config.toml
n_experts = 64
router_score = "sigmoid"
weight_decay = 0.12
decay_shape = "linear"
Below are experts of layer 9 (counted from 0) of a mixture-of-experts language model. Rows are named router (the router's row for the expert), gate (a neuron's input weights, with its number), up (a neuron's input weights, with its number), down (a neuron's output weights, with its number) and show model dimensions 0-127. Each number is 128 + 24 x the weight over its row's rms, rounded and kept within 0 to 255. Numbers have three digits each.
Before each expert's rows: a language model's description of what the expert responds to; "mostly gets" lists some tokens that are sent to it at least half of the time. This comes from a sample of Wikipedia text that the model never trained on.

# expert 32
Description: Second number digits. Second or middle digits of numbers in tables and percentages (74.91, 140, 1,500), plus word-initial fragments like e, pe, spe.
mostly gets: " spe", " Swing", " pe", "e", "De", " Sen"
router:119135133124130120133107167146143119100147122152090146109106134155098185109081164127134150120134139145126136163144124171134159094138148129122143106182156151062144120150129106094128174132120122124103130120189131148101113146162125134129138106164106123115150135084111123162133120152145125154092123117116129092112177123117142100181124137118135113133074170137172114136132131103128181114151
gate0:145153152128171128080143131143142121170098102161113104120116137140142141086079150170160116114104155107174102155126120143169133092133132115148109159150112132096118137119127091131154134145140166131112148125170138136139138147148129109120120129128107167129102145172178135093114149133177156140107091121092145120132142144144161098162127169114151118150081079121179118100130101112112106123133
up0:136145135089108130179122101127122139120097154134126142130166167116145087176109137179143123149185117113087113120148072150129128117086114115126154108107106143119131093131144087135131104117125141153113112104102143117107113138128088133119153167114138121145138122151225140096158121111137134103131147092145131113142091096133168126093125130141105104124143112102072114108139148120132114154120
down0:145120150143144145089107119126082132127185126071135112150143059139141102104137106125154105139147132140170131143152160123141131162148132098136145143119134157101113151096121103162142102119120090158070184149143142130133133143098166146144126095102076105147091134111138131142107163124131148116160140096152157113146129065099132091126114115125161108134150128163127147153135144127115112118124
gate1:136125099155138109110104149115136163149133153153126140119118138158102118110163144150160108093115165085103148087112130117160116154113149098130117102143110144171090146159149082110115176119131097134145113155116161139133148103140091100128132135147066074107171107129118137153114145128108121133134144153121113134140169127117118116154128145144113112123195106116164156191141180134150119115130
up1:165116101131120122140116173092158137129139132090138164137106149171153129108099124123125113148144110111165150105123167107102116138102150115129150118154111114126105141113146090098110115088158123159151143163140147104132159127160153154125147134165169131149100167117172108127131123163089088116183128149062131131115176117078146105120142107123109141131129099147083142128083117114100141143135
down1:118142094091147091136098126115138110126103102151136144117127119189131114191103135121140148163123116127142157132169114140122155131130105140175180134151116070125115132126124108120125122092126178146160137119078091103150114122186097135151125153118152130156088103125140159151139139163140131118111146127084128106122123141104116161113169109135177113132098143104096093112160097124129097140137
gate2:166163120128144167137133108113138109119164128133147121137121150138159126147144170171169128126120132130130126166138090157115132079114120144134094122139146094102165143133116117132162128124106072142132091095151094124150106132159135077130150110159082147157101152133153156110099089123119139108109102129121167120149166098151128102153150159130123128153114111137149144165117154140078165065148
up2:133145130115160122149156134101120089151130106120154120112156194135114130103137139124123152101120108125096159113138162168084157129146109073131132169139096141119095133128147136091114147141136158148158130119147110187115119148129058127167118124126120147140072135096135134144138142122112106112144145121150185115137170073123108115160129094151149144142137074133154128092141112107143111138130
down2:096116105134117138128138161127132127091188115102133122165119120147151206139138097134113084109128092147131139110106130120157102130119175116114100156117122163129143104135163106177110117143085144107130100133152123109109124100116141094114149148121143118135126110154128114107111129100122164108129135122143088152127107205133118118104105160116161107136147098124131105135064093159165127144087
gate3:167115146086156042087110142119122113095137130113109122127129116094096136134079134098130124104127135115101163086146111106168136092112146173128172091144138146141132101126107117117148121112133127127136160114131121130083118113163157122097152089132142164125145160114127132171117119078148135162081116129117107148169159123144155155144147138100151140115119123152150155152110150112123145079132
up3:155121119170141135167167123140119144086122111151101140120110105122157121176154130110104116090106111146109115120112129137140122131135120116153092121101116105146094150126127123133110121177154119101149085143153109062168115169128132153132149118153180147151093089205139128092104141118127138117142110143188131142109117156134117141111134110149152105112180125153160166120126153100145115138117
down3:155151122114138085114109132136126155119151108106128118108088123110130114124095176154167119123108126127133114143118149098151138144133103178117128111142134126113120117148095079111173172156131141132161140172190096177109169139148103133101074139150117129151157106177135129160083115136171119112174124143120133155128107139136138114138137088117150167117146124131161151130099122086127091146104
gate4:111130146151172136149095111084167146108123100152110128105132104143160147155133139130151145139113133154119122141126121154133134078134104163122105066146100154118149135121116103119130135143143104142120143145157140061123127143145143127145138178086079144129123117125169114106086127145155190120112137102114111093097149093150145138164147120115113108148104128180141121114124146126101144134202
up4:117132131153118111125103137144115107167126120089138134144143182154108135151129179102090088145109129130134193124107113087100141163130112150122130102134097087108103109101126156094121143157163145080145189119112119147090125122138145128152121108116115146184129110095120126133145136117156099147114156113139122136096137139115131183149144092147125106126105104085073151128152133091122111145157
down4:148129093142127103093171131117126119075088132075138097106136128180109147109169095092143123095142135124112144149117132111106177141124105110136092132159097136159095134118144128126112143146161171164107145117097157114147120121128139153127104114094136125138142100163184136145098116131099121161167176110107177152143119128094121104127119164154143086118164149134133120152140114167118139133117
gate5:106123105114133102184176105123110149125144082154131112077125139112106132103146120133156116127099118123129173155142182126163145130133146115157120129120118083139136086147108136091137113112105131113132136089125106186146125101142106119097145113132107137173181173118121075114138122167103183145122118131093118143108115100111104092134129100107101144145133156095106164135121137119112160099131
up5:127090117143109116119125116120167125144065126114170106129160142155104124145136117167118116132129111123099100138138114134161137151074124105126155146125134130177128142133151090106129143176119124127125121157102162152135115104126176146089081155096090083135141108162149129076147103083113151113103173119128120139170117148088109151127132129107111158112140098109125110137173143101146141113085
down5:139104127121110140118103147157102133140117107132137132153146108168161160094135157109158101098144095166094096139116110137157122108108165107171136155115137103090119171088092133169165137102092126156141150127128112143108161109123156092107152086155121170145143172120122147133113139106111138109124121096141114094120096161115122129133190094151156156101117109148123114141084142137092126125089
gate6:103107110137153131115090120142093114065103125123079136131130147124109136096096124140180115065112113123111154093135178102087116071165164170088143103138108117129157148130123124129147085161101130095111149105126126145157131100144138089115135128108150099173126146139130114146119104158138153124103126132113141130143132129130153085136152157104130125119134138170116154175122115150079131117126
up6:115132093117157170138061091115149137112107126124144149128129155121132144112092171160124140096150080116123153132117100086132111099110109144159134158121118139111120122136156112109118083157122117116103125133108110142149113163135098106126142124175181130098172122128162137092145117131092151111089084120114180142146125144164177142097141118130154147127101122107102145183135131158129163108131
down6:098140153079145129150130117133177131120151103130119139125111115066149129102153157133129138102222104104132124094129129129107146152119088131104120178131152102135104097126146130134145119154123129143136133107123133098112134147136100123130088163158119136148143143130150152139135137120165118143128099118102132125134127121134146096117070112138125125151145137144088136118128180115152171224111
gate7:135184139135142121094168138144137117135135107105106106123136150132121139106087116152149149110136146121087146105126141077116130108116144119146094148128131156132130143142150156119150122157116098117124132126163121125117128149145126108122152111103152154126172114101173128116130106142119147179135178111091126113121132190118102113145206152089146107114140185143167125200100106092118143121121
up7:122145115149101165119102137123113136103143112123171112153130098163174169102124082122089138146126139147173154122116106143131158147095131107089125152173105154133121099167133120139132107116163121115141201097132142150173120140096122152102129099108131127165145097127128158100150147120122145140165128160133123116097121147106131102109126137106102129085179123160102121154172110121116149074122
down7:147184104098150123122109129135125178124124124113105171101121106089146142129126105146099118064140106091119139115187114167134137120100129124117143120140114135180111117112099098124124112138112109104144114129137131101121124118158100101101094127055126094140144129156164129148115096158106152135118169138125105118096144134090143118147149169124168095150110171131094135146125107137074119146145
gate8:137151158135144104103129143125115143108111127123077095151104110144129112151118141170116143092082140136095130150126130127109123099152138163133140129138138134115078102155112153145190161102100102156146126103099107143065135104148130127128143114137191122175111098114133155148086087082107108110132093120144140124126134107123122152163077090127117137138119161129128172119123134122115149072141
up8:126129130141112123157133178126124123151117117131133126145123154088123101141141101099098119159118138076137112133109138115091115115106134125103136111175159134150132139152132151134114137103147158148155130121109074134099120127126177115147102168129122099052131150091163131107090098136187127105126172125162110113140121098066151122132136152183154126128154122107115137126138164129148127163078
down8:152140113167120095133107113124146108123116167137119118164141149125109159135115127152112133168125137129112082117161137103127129104128104161103138138144102107154087118164148104131173109138128181084124130126125105102139109139118163165144145150117122147095066172143122166172105106100149089146154114135136178136121158100125144132108109099139164188106139130124095157113113139135099119095174
gate9:127131120099126128104122127135167085111102144150084115138123076146106146096167176149141151122124155125118098140159123125122106116105179164146099123099118128112131129153111098088115160128141112125166191145144114108069172119152120127117137088156105104114166128103135136139106098125131155131103151122104098137091109114121118142110127083124136120153131142154144066158071149125103136124126
up9:148142100121129128115144129104124106134143109154132118105086142086106102123133108139145072147122159130107126136131148151091117150129131073140115144148145152132124112158145158113086138123087098164134120143118120180124135099180116159114132107146164157120140113114151102138163125136111175162150124114175088135113118158184138116127149141131128138142107197174113150093121095082117130095147
down9:113120142136128118152165124135076118099119139105158108123126080106127115158148145093132112144114168091135123097149125119127131136096113181130160116143111132135121145123150138173162084126116117135161113135097139150101126173175087116116120124160140130134110137157114096128146115127141139129138096146148142116201099145122164143100170124124113149133169093141127045084106099136153123119143
gate10:135104111156129136117107129123134124105079107187103075131099107124126154119112100177130143137135123136091136174144128149149172130134143126126103105138114095097086132190077111113157171105113132110122145133130134123146104111177127123102138125104101144114164132073152138101108124108076165133110142081122164136128114127101132110105155155131167152143102150101145142129107124129114086135109
up10:114116134166124148118130143162135140108092094135104136165127110059163111112151147117114104153090113121132119115157134146118145143094129141155084184120108155085115124170149099091121137125136159172130118118149142131095133135161110130147121148111099166142109140117111133121168153102147192129129170121097149151094111121065114141119136119099139128143112113157120120131089122125189138116101
down10:139120174161091120154100114120147135098164127140171102155151145110140139128131167121135159153141159150080158161148116147093154119141127145173136111127126126133125136104144164151130184085120135139091155179125131149136128176131156101117191154129149122103116123107119141101133113136130141143156139143139115155134170106142122147101139106074102083113141150137117124099183081133133116108125
gate11:122154148084134135101075150123106146112155135138130168110125105147129147124151093125127139111143151161185100146154116139143105130112105167104135130122156116100107085106108107094150121080124098134085124111130167145141126157105083129100125172122119097129112144099140144117138133141142137100118135133115144113155143162206137153087133117108138123123104142123151124199122140121109173087156
up11:107122133143113121129115127186111128136104129121127115146159130170118136134132091101133132106115100131142088174154149135149186098117077140117094153134113140124133127051113139098148119134139094130113130165088135123110130092143165137101072116111142141138173127109162133077135130144154115099153101155108145109137093139152127143158125112134133113072078146099140137102108128144123149154090
down11:131140133135113160136117091131108147094163153149154146119146135114113115077143151101165137133117164122113176085124105147098101066096160114151104126127181119107106184157157128126123161103114163128136107106115131127121139133135115131151158132136132154122105108133171125140137148177136110114064133147141143163151119157123082083186129138140099133122153142125123132161132091153143143146151
gate12:148120114132167144121115121141130125106131112129108136123149163131116136082137147142142149127114182148108137154138140156169137085136146137147143143144123082154119132150092134055160144138097138093123175156188138119067104124108128111090151124110113103152143144116137145120116112181133147123103139176112118117107144110134099141150168160139126115153113101165140112134063160157117099148131
up12:084108115154099152130158137144143101111102148126112106114163151098126139091092125153166158119118134129111132109104173181137178083120077121189143131106115159118087133103108115100139136118105127162139167124154093089116072098109093138132123111124135107095157143151143076123114131104103129159103126103125119127166144106095140090134098131133116156126104150141102124125109102135134123122110
down12:073156156101136108134152108104151162145167175147135119139100168115126149122145130137148196152135134121129154177151150123175105098155151083099137108150090158118096098153113108106141112114092098163104119138114141120136156140088158140144127119097125128142111109125121128112115130128116125130093156143128147116116142117145069106108088129126192102130130125131149082114164086125124118117126
gate13:127134151118097136101141143139164128115144137136120130150118095120097133083143138155094125107157128176099105133121160085106158078093166132154135107155102140132110171150096143079162140103133138145112163095116120149124114142073147120076088111097122087156145144129113129121104140111120129151137109122128124111179140113082077120154133113124163125157141144142128103107127151174135083110126
up13:140112135165108120154133154135076145143104162129184153125139134133136117116148134128101128128139084103095116163128111116133140147096104113199120129140134161108144108079152096148120128119114141111128134142097143108109159128144102115164152116099119103122148147177157160112108097136049126150143127128131142178106107118162150136128109147133156118088111151092101139133123133124157159065140
down13:139130166154139099149133098091150121084131110132136157117153141112132141125165136160120148112078097147101123131136144145157128147105126135159094128129097142114163128144124123125149174146120072140148139116130103183184117123137151112126113137164176165132141098097148107115099137136150110100104098133144089082129143118143157118106120057117104114088115153092107148139147125130113079128095
gate14:115146137125107124115101190132132166100127095118115145163130139132108142121086134164128129084101139143115109126169174128099083106146121151159091117123149105110142132121146093128124146089128098135145155129169147121127117070132107117094121118168125072109119152132161116180139093146136117126083141133096156091173139146187135145142090121123143111144129174138154122121115127131099144124151
up14:091145126132142129117102133160136163130123141138115128089109132127152108112148155091112121112135099109130170091115083115110122136168122151129162136159068166111132144118142139180126089151108134108093106151097127133150162149119066174150127132123115149131120129161115110077105087132158121177128120147091132116133121150137142148100117101158180126111135168132155128115173100098127112131159
down14:131082142095139155129181128125133163146114155164106109088093120149144107167110095117125103117132152095136120154137153141134141139119107177132144159119123134156117133139122152139066186114136100134147150113097104152134095091124112096152130124138108136151135099118102128086159119088193119158148131112141125130139118186141096168146125135103098094130118087151139137142124149120125123095169
gate15:118171155149122090090072095148077139128107088165122137173122123145075137135119074134108127082102150124107163148119147101154132114148145129126143120134126127089103122154147095108107128107124128119119131125139118092123142115186145111089136074147084130078159114136140128138126112141127153130098142117124139152115139105103135113114162158141126121121123168120162123131109142099135172126066
up15:127138146123157135139167106139120146161114110135122163171120188138148110152083116119113124134195106103117131138078121085158124131118098138146129139117141140185105131111144106112202136152139138142124138136133107112117171128094140103115059137127089128117120144106159153151152136150138104171103121106139107118137137110096131169121170137094138103107117138133078128138167128159137142132131
down15:143129148086147121133082148159127154134154121138131163127136165151145142190155141099120120125098130098144153135119122131142117115128124135130121119127097066119080107088173087094128135108087125149079147124124120166113135108160126138143172105133140137123150095094167144088143113085150157132135150126139188176119147128169109112150107122146112143116125097144124125104154115133127175113095
gate16:133143129102131144140121139146119127102144116111106201136149107135137120141113147137112092094087204121154106151182160127105108106138133141127102105130154133102127127105084127098149169121129152120130147144157120166110138122142111089113114109141149090131160171146149153121074120142123168142115145115081136140152081122154144133080143096135145132121129132156136125144063158124141132089134
up16:142079134095135118116098153150118175141161084145092098117116135121135143129092138163145126144128137211107117134154115126104114132133155111165140137167154123114123135075114147145153122140151116115134113126117125095178163094068115159112155135149117091159141129156166107118123105109127127126112167130140124085180119090116120144143134158084133140118122145125156112135124105157090114101150
down16:164135165155094114141128129134138111101142106118121153120120115088127161148098116105151119136128162165083134161097144112132129175138137089127129166141149129145124124130176155070141174141124129134184123143088085124124131090109158153139169126126184124149125143125163157126166135082117138114155124138140146105142180114125161111151119145117141145144157100092136123138129087162098141093137
gate17:149125147139102138155145168103121112120085127111106105116113161101120158121130122126124153153113142154117180124127116118123142129131114126160100150118127148112129118112135089162189125121095064116150159140147120086087133129172117143159108128126128160145182136141105139095094103082114129137099134115129140146174171119119097139147088109164123124157095123107118140160135169159100138099182
up17:157088145145120119161068078124148155160148129093133149158137156127123075109176118163147133122112119086086151138120133131154114152152139122127156115107164112143054119146143140132105091162143128154110084118075124160110119123114141093135142130139139121134098103129151117128134119142139170097172146109121147149123101125130129166131140156124145192137139116107108123124131093131127124175123
down17:157174096094150150146097174109153115161141105116091167117145115115120118119148140157109144136095125098140105115118133149082144141160145113135155147107085108107115171163124164149163113104135144073137142115106138150114103091173171132110126127154143117095128106138099135162104129151118146180094148124145143119149118082165146126134164125132134103097109134116115137149083161123127139150088
gate18:144140141108120128162104129106100171111100096145118142141111131075144135165142091115170088123125160156091079138137122134138177137129092133129151085136093141121099134145159090119141130138101118134119139082116133126095095141112136117110108094170115103174161141147150143151138144134123153179155097145152128147154180127092128138140150139173117105163108074111146145128137148133104144150138
up18:131155097146077143116168075157138136129111119139123145155132106132111081125122119124183134139133086130133159113156125125085160098149120115138146115149131138118137097132111152153105130140142166079100118158102161158111113109162145097131163200173145157172142093102102132130173093137122150154126116088115132091158142112136136105097143111120118153097114106108122133152117112126123124113164
down18:122109105179132103122112126141113116102095111132165144154130103087121122167124089111098120166131124085164053109114088115158129106133120112099153085173120098113167144100140140140126130133148127142130162126133117129157161097114124167096142162103124167143160136136145110180148082134123166130159142116128131099123155112121093133088107104110093132105156124136142136158149149129115098115099
gate19:162162083133164110168127100139139118120092075164069121126115131102142169127135139139134143116088146156099111123099148094053150091140160135127146112139165130109137095134116101116140117157156073119147168114172134133156119127128140110140133101129129125126137117098147145140083144157099133132099113125108129083142141112130159111145150179116150135130085131133154128124098121148093106126151
up19:113112141175073090150163105092114053146082142120125100186143101122116110109155111148151135138123110118142153133129130117127113128149147081110105146116136101106142145127162113165104143144171122114135089115131158137117153154144114115098091149128136090101154089116152149110145126147115076095118110154172123078153165116112152120125136117138113139143134131137112117152145168154130105156148
down19:159124118127155121133146108113131122089122122123105123141149161158151157132105117155114094157136120114090125138136127158139167124129141093125121133113105115084112170105143091132176114161159112111129104166125140136156082143106135158092098133153174150110126177092105097133074140120141144159133125136132125127158156069170129129121106104134129114118102142077094102113122137116178154087089
gate20:174177100148114113120148118104076110116144128164111103117124106105114145126101146102107156083121137094091119089078110093157079121129129145154124118164131089118095124168133100120100136092138112129140139153152152131059149110165132126097158121122115148123130119088129139167134146135146139113101139110119129128141134129138123134128126137171158116188120161120187131132128129130124186135140
up20:134156137151119086169125159092068132125106117115121121104112101165112151154147135169089156133150091121144134161101104133129112104111139150127136118121135131109092133147107123139145147105140135124150166117115142120137123100171132130125176134181131148130160156136130111138131136132126084164086127111090104119122139191128176094169102145120132123121082174121162115131078111130099092109103
down20:100090116130148106145114147146108132098144121107113149141135094128172106133116136108117079099124154155144145115126121155135131141109157112164118103175114075140115105115116128168149132092167174179106129132106090099142134141115116116075121125094144161128119116131133064130187139109130126088164146141114092122127094139162099110120139140085122143126127139140073125093116130123166138157106
gate21:114168131116122125108124145165148078124103094163125126087118142069098124133151151128145132104148103116105113088128151115117142109117131088106134145129086145109149125106085125129099160147108174113152128075128110123125100108099149125103136127113134104153131142146117095159123111160151175194136125140143120102146146082127115133147146126131103101153106120142140110124205147092089096125120
up21:121169144181095165132149107133159146161164107166122127145140095191157115134120127144143158108092124151077113055137123159132133075135173142119141109125145085118141140119119143148101112101123132114106161117116120156091149109123100140069123152136124101120128138141165118146155168150123140134131138118128155101106127099088133127086148134091140126099133139116132153126117143127101111175134
down21:123127146106145153172114112122053128132090098094138153115136068131142122091081157120114133165134117127147135089139159135132162178136110163168145167135097146090155116087100132100173128123114143122165102138134140095136134117114117130118136112128112146126066113068132102115133122123106128115152125127130133131105116143140071105099131126122110145107100151163100141117122115131103084138136
gate22:122122091111117124126107146132156124091164079131141116117118117127160161132154139131150113101151107160098108128124076163153079132102116121120124125121089131109106102148125113123146172091138149167167121149162150116113154162165147115143126116104070136137153095080071120118123092116130165122162137148104124144127153152101124098143130128134110163117150142162146166165135137131123173085102
up22:147123152128146113082165128143106084117148111133155128122106116103131151079103160153133110155101128096109112130143099134189118132094128144070118141151083118098124163164137102115129175113121123132152140098157106096105124184146127181115112133162105166129115083111145146139167128125119118072134129128126136103117130116107122123113130134096118172123084120159128133145138100137160124078130
down22:152135148112115129175115129134146148134171151153107120141116127162135093118146144104094129171109089136112136133132126149147162147136071106135139154170159118152120151122094131163125110145156153113154163115105099143155170145166151169114185133160158129125107153123153164112175145164081168140108145174147130108130095118141112127146139141078101118133095102099090117138134122130117116144116
gate23:099136149129106132131118132137119155096100133123141115138100120109142121100135114167100143118069163166083126159117129119127114098137102093105134133125136160114076136117109113113174113076096129045153115093144118143130097149120106137132148111128169142148144150120144119151105093162159101169131131142126136101138119118121120122132083106104187141096113108125136138132153127120119128061168
up23:143163138128089040145146124110168140155148115140106119130127124123109123126121129156140127090096129096112128115107083143123170073121144114092157129113124122142148121094092164184106115138154114112108136144068130148150136154139150115134162116156113132113112138141131101158087120105110135143154129142131099135121162100106103137110139110140146109104200115107156136108088146111168151123149
down23:118126079144144132132157147161097137146108154094135128147122149102162146118118117118130157149165125145189108154165159146117090150126156104120128094108082100173102096154122107151098118155109165115148125117138147130145091074097120140143140154152123164135107151124119159130125105136132190146097146097126124109119140163089138124134093100174112149147102131138090083133124101118094126127115
gate24:144143154128150165096109135123135102150052133125100118133148139144131129127096130101112091123086139124153138138135111099129146081158131134134117090164114144085159138155112123065138135155123113113155157124145154131124110088132107171142121105126104135104153117117182149145178143122110102161093139132137127131152185090142133123131164156163117118108128153150150174143120144162089144120158
up24:125123143149158136112075163161116116129107155142126112143101140131165146098093129153184102099161164111129094052145144135097107108135120140082120132132104091119148136169137140101114139137126123120118121109091141105123135112156113177126123114151143061104123075160158175126144128119155120140112070132111109118128156118133129128149132153157136112093138137103143145146093122144137155099138
down24:120095091159120164088120111107144123110157117088143142100152120125160096174096132123120139091115186144087125144118140119132127132127146128094149105144132109140153117129167131099152140105088165147130112143101114116153117139142147119127141124052178114186095151094127118156135131189085122124117100137108103121148117126110117108098100098147116099129156126133104088095116109131102143106133
gate25:116143146125122116128133117121125160186121101151068160146115168131145191101125137121119151079085130129069135131154117152109103142121151190094157153136121151064117149108119146097118170116145161124141139112117155057078129145154085139086152095127128121132149128130113125161113099129149135134116143120136140137103174123129117137129134135148112116097117116135126156140125132127159120122110
up25:117157145116117108122164119133156118161122139103146118081155135123127120088132138167158096115130103130133121088159179130081116153146165104121127104163121145126168125145153106125139113144160091152139104102138115171113166132119140159162115157116140138099077143148132078119139126135124185125104126118125115147171119136134103157145171084126109146116102113099128185080123112147135115155166
down25:162138116148166121073128155125121102122112128090120110091134132125146156146115132125125167144114125133102149116081126150160132144095132128156104134145109127149102180116117150097103133125144149170133135149137102109107108133138109115117104093142166133179101097097096138126052130183136130110134135108096100130125173183166150143090109107124119133129132089145100078125142167143127147118120
gate26:131149122105136135109143154155064124137145115149118128132100134099149163128114106110140095122040122127136110106112168159148108131146096187136155119136135117080078120144154112104134140109116143093096131119137140121083164156120142129115146122110118128122101122152142142130106100139164162093119153150120152096173135150113142110130155116127093103152111184117177160146121108107100123156128
up26:105115206108080129116112133138091130147139146085113165127118126141160140128108132109123130165115166158143152138174134090132152137114120109169162129139134121103136143143118118129160139150147136127095148133137142178110118150153060163107129138158102130129183122120178153122100099115123114158168136097139097118156137131192130112108153107131100163124091135119116101129149109098119125141133
down26:102133165121120126138129143099134130114145093118113148171148124129094120150091084139119126151134127160127143136146093107086121103124178127162128148175139114167148164090134173131124151141105120137101172118145113089145091141114130134121090136146121148156139115127092125158119128130125106164165143083144116112136153182108149055125118115128093125161076154130147095099118153131167144117123
gate27:139154114143123141134137143149115136087110109118092117137160131112105165140066105168124128069120165160082084119175097156137115085130127134125094101140128121120093121107123128099150166106125126126095098124165151114069117153152131128103134109143142122132147118076138126112109184134143154125129161092111117110133141118131143153136116114113041118155135108134123157138134136111122105119151
up27:153165077158136136135100114090149110127119109062093128154108143154135124163097138122116111158082129093126094164089147104164122154103130075120131147078120135123134085138121092101112109181114126099127114122118151087168148156119108149139141151154165106116143099137120155112115127133136139148171164143098123162116109115137132138148120119137110083108160104123117159124140125094126092111120
down27:128150136131132123144139157108140179099139121130128136075124081116058112063167112120118124087151147142119149116129141111117117095133141175118094159152132091129115101133106118110125165113136142119164084155108117120145102111167084153092115165137126086133157141148093128115102122115123128144120140166147099103161116141115116140065107135146137102098108116146115136110140130118146120184120
gate28:117114100084133136123115113134143142099124136202106160121111129119103167126116137146128120108102145149091084154170084196137115117095150154112153162135122130147139139146123121108111172163120150156129122158126172151107139130145134099095153125132129162170144146095106134106130140183136168138124135099144129134158115117094110108133114167109082108106116167136136113114109151130085107094133
up28:106139151117123108147096131145145111114116117113130157150089166139134155093112107132107129128068128153105146113147116111149173084150146123139143090147110148126161095109133165151130118102138123154116140212112130134076111099132122130131112127108131200115090127154133120127112117117137102147115131130093131163156119173129174131121100113156117090128166130135179101167123140123164140111150
down28:117147159097129133147114131144142170114090147097126084108124132112147092120110142097104106146145147129137083111095142150092162093157127144140122100110157160142139128169138166128083124112101140110148156071113130126119104090123125152147063131119136120125097164142124144162128084119130107161138133129185144099134120095112162126120153112147163137107194136093126122136121152127128176124118
gate29:133173161134109129108109134155132128133168128126114093136133137150120103102154112128133162122130200150124137124150154133174133169113151163130110110095138150083124118141110130090176119106105085090131116121169141138070148137098157116114160107135132104120138149128150129186107078144102122124109112102115126123089142144158104147144136182134118127139100144166143141148129118161113157081142
up29:151163102116130136094125121124130143103156115149123092140146114147135094142119147078136066133122115151184135135131122140108143147119141178114142108100076121117107126114143183146117112109113135111129153151168136106094109144137189098105159119158154137153119113144123097103125124085149169081116087090099161151167123135081144118094095132130129123123159145134129115123097127089104141151121
down29:135090120132095130123116158093138117145132135119126112104101089165116116109104091138120108100117134117109134139136140136149095145080142156104169152148132090154177167137097111118076103131168073130172167129118129184105134117151109141156150103166114128131128156106119130096126161118105138080142115148132124135132106098153111139144147160143100185147128110113097098114111084112120107112155
gate30:104139168112123122145104155123117100104163137141095078095133113107130177100116145143155134118110144123105149111129106144144122089113166137082141137149102130123113191130129125100128168070141123120128137074154116130099114142108132103141152083090094111143167125101146150151120103161134123089139172102104130114120161107103088129138153131108125148151143103080119122147142120143125151067130
up30:152172062135152137111142131143165141096176143100119141109112149156140124090162102124139144117096127099156088126122088112111106135129135120126128141095112161113082180130161120089117144137130110171091120107164129064158169114071135117119139131115143111162097134125112116094149137133123097128127095125125094134104118139127136109162155121128140130147126081164142137154152110134113157109160
down30:126121109103122097152143157108167168145134124146155126104144146172153141126082123153155120111130093150153154152111139138132109125116130130131108156088134064124142117121091138067116121123111156096137150095125140150099101172183142174111115126115104079152156112110138149109117122150107111157129143149144068163150123118150151191130133106141149112144112146127154149124157121094103145112109
gate31:122149121085130148122081112116090165143095094164101075132087142111135163108111090125116145116099153118130142099142116159119137038109126154132131122183142137097096143135167120116188155138136158143100153109142124147083108135156128145105137134144071130138137140117140097142105144123145112164128134084151155133130148131149103103140126122166139127151090154133136124152143134126123118105127
up31:076117136130124147098153123149126110094135174194123128137111099126159109160139137118126148141105144110116170102093123075139174140139143109128092098139151143162149111094135135129138119139135124138174140120155111126154184092142143116135087116123126123069129101143110132079129139132124130109137132157138105111108160118191125142159142138102086073106159113147142148148135115134162155132140
down31:144133165105163141124139101154131101116124105131154111149152141096073155164117181132136130150176174141107116100164119109155146150146129115097144137118082115142122128093084110174126134133140112129144135129128151171140147122145128105073129133112140113143122141108128133093152123146134120132110128101109128091168057152089138147098098127114119097128117105119123131122157170149066088149116
gate32:138165126112112104148082115139096111135105110092139120144141118107127084057057149126138142092145160135066127114122129174129165112144133149147131142133126117114133089141107110123100140070121120130099111124165102132104085110153126117104139123131110137127170141138103100126146145140134102170159105117106144145103163140158137119129137171190098126117101135154157155129122137109106153130147
up32:107136090149144135164150170121130057118111101128116123131158125134130117121148070123127121127153122142144098124123134147081135186105096120133138143112119130144139090170140106104151143095112085125072124089137093156115117133142110161125121134195119101147170159196115142162142112149128106141146138149139140148101150140121127152114101152143111162099113118148137108150137152155155131106147
down32:136149122099146135126093129157156145129108079134088163127139160071132083131141104115107151151150162126141123104127112121128136174071080188118105086106184121109103166149133079118111147131087145113094120137145120155150134133150149169157125082152161134139099113110140105125114142123120147141168144153146122130112136133127100093159116142148104148140132151137154080135116122146110129129117
gate33:145122098128146115081078126131155121111143150173107129160122114166113177116135159181137188121119149134138108132101148151153133077099160131140076128162081148101127123145106137098162116115166099131119091124125128145090103142154135139114123095133088129113109131126114150139126136116088181145126150120115091158132151115125093134144153115106106082109124153102134154129162129126114111091152
up33:128137174127174069095082153093113079186158146168109141159137161079136127128120086164165121159127100128149118141084107173103126124131130084107163120094101133102141134148142142149136178130114105130121107106134115125145106098130094133115173133137148143102126162107130123107097106132128097163154131123117140104126156107106135132108129143152123131115101106096119134138171098149145121133120
down33:142152167155105135144152152119123127126195133158156137086098146158149138114160133139117094181103109130100118125140143128137142113107148101132119145126097139112140112109120124117103150149124157142143103171124124113104126148094172114147134130143163136123129087092184141111120127135115094131144162098080109121090094157090108096123144144161107138143090133127185148144061144125155116125099
gate34:161095170133152108134131114117078103154144101135111146102128119112153138121100112166137102125121101133133135152125135148135143102132127138145140116088147143103109125143074111079154152137180118154138143093141152190148136140115157122138107119155094147127133134135148147138165138142174163114096121157075098114126160129102090109181142111132099107126108125125133134168109160152106132158194
up34:132199093116149117153152116156122144127131139143151130092112115129128092107154154140142121128097081114133138114102133153158127106138167132127118124164152121102184120088121150116133116088132104086122131108119079132091129121123097116072135122183139135156147156083163117135128136095139148160162127149096106098100138097104123091126109114087129162167125132097131099149142119125129099096156
down34:121144135110134124098097100141114135135202149110179110117142202129091135144104141135166097131151122128137119129083185118127144117119119131121137159109183123118115115093128113121121138146108115126123104149178154116164120134159124139145105116125100072143090112119146118111159083152133112118131159126136136136145174171157133147162128121094111155117100121152122199124114116126114140137119
gate35:142137136142099104128107133142104140161114118153087130138150114115146162138118131157173153108147158111108148134122155130093124104115123142092159099107103137123130106126118082115133175123113114094096145108180121121117098116150167117085134150143078119117104128100178105185098163074120088140152119136167108138174136115114090151125140137126112121147149155150120107104156130152081145145159
up35:141144111122176111127148106144155124118159151158148104097121113071151111174133099096124129150104141120211136103086125100117127102113160137139139124114127143179137127125107164165138090120146150127103151142108130094111140117126103119142156085116133147162117136132134073122165160109147101114116128110176089134121101143144164128123122127159158101129146130125097123100097154139126067137139
down35:143129161137114159125129126141096145140092133152166134146115156128125132112107168109169156141088154083137096153119127112102085099131113135128119111100097109148124124119124100147114132140131127135171140147153131139147138137151127066180147130111089120105139137174095173150128147104139158102154158098160138157169125136090125092100134086097095143117092152159139102134137118095105094096159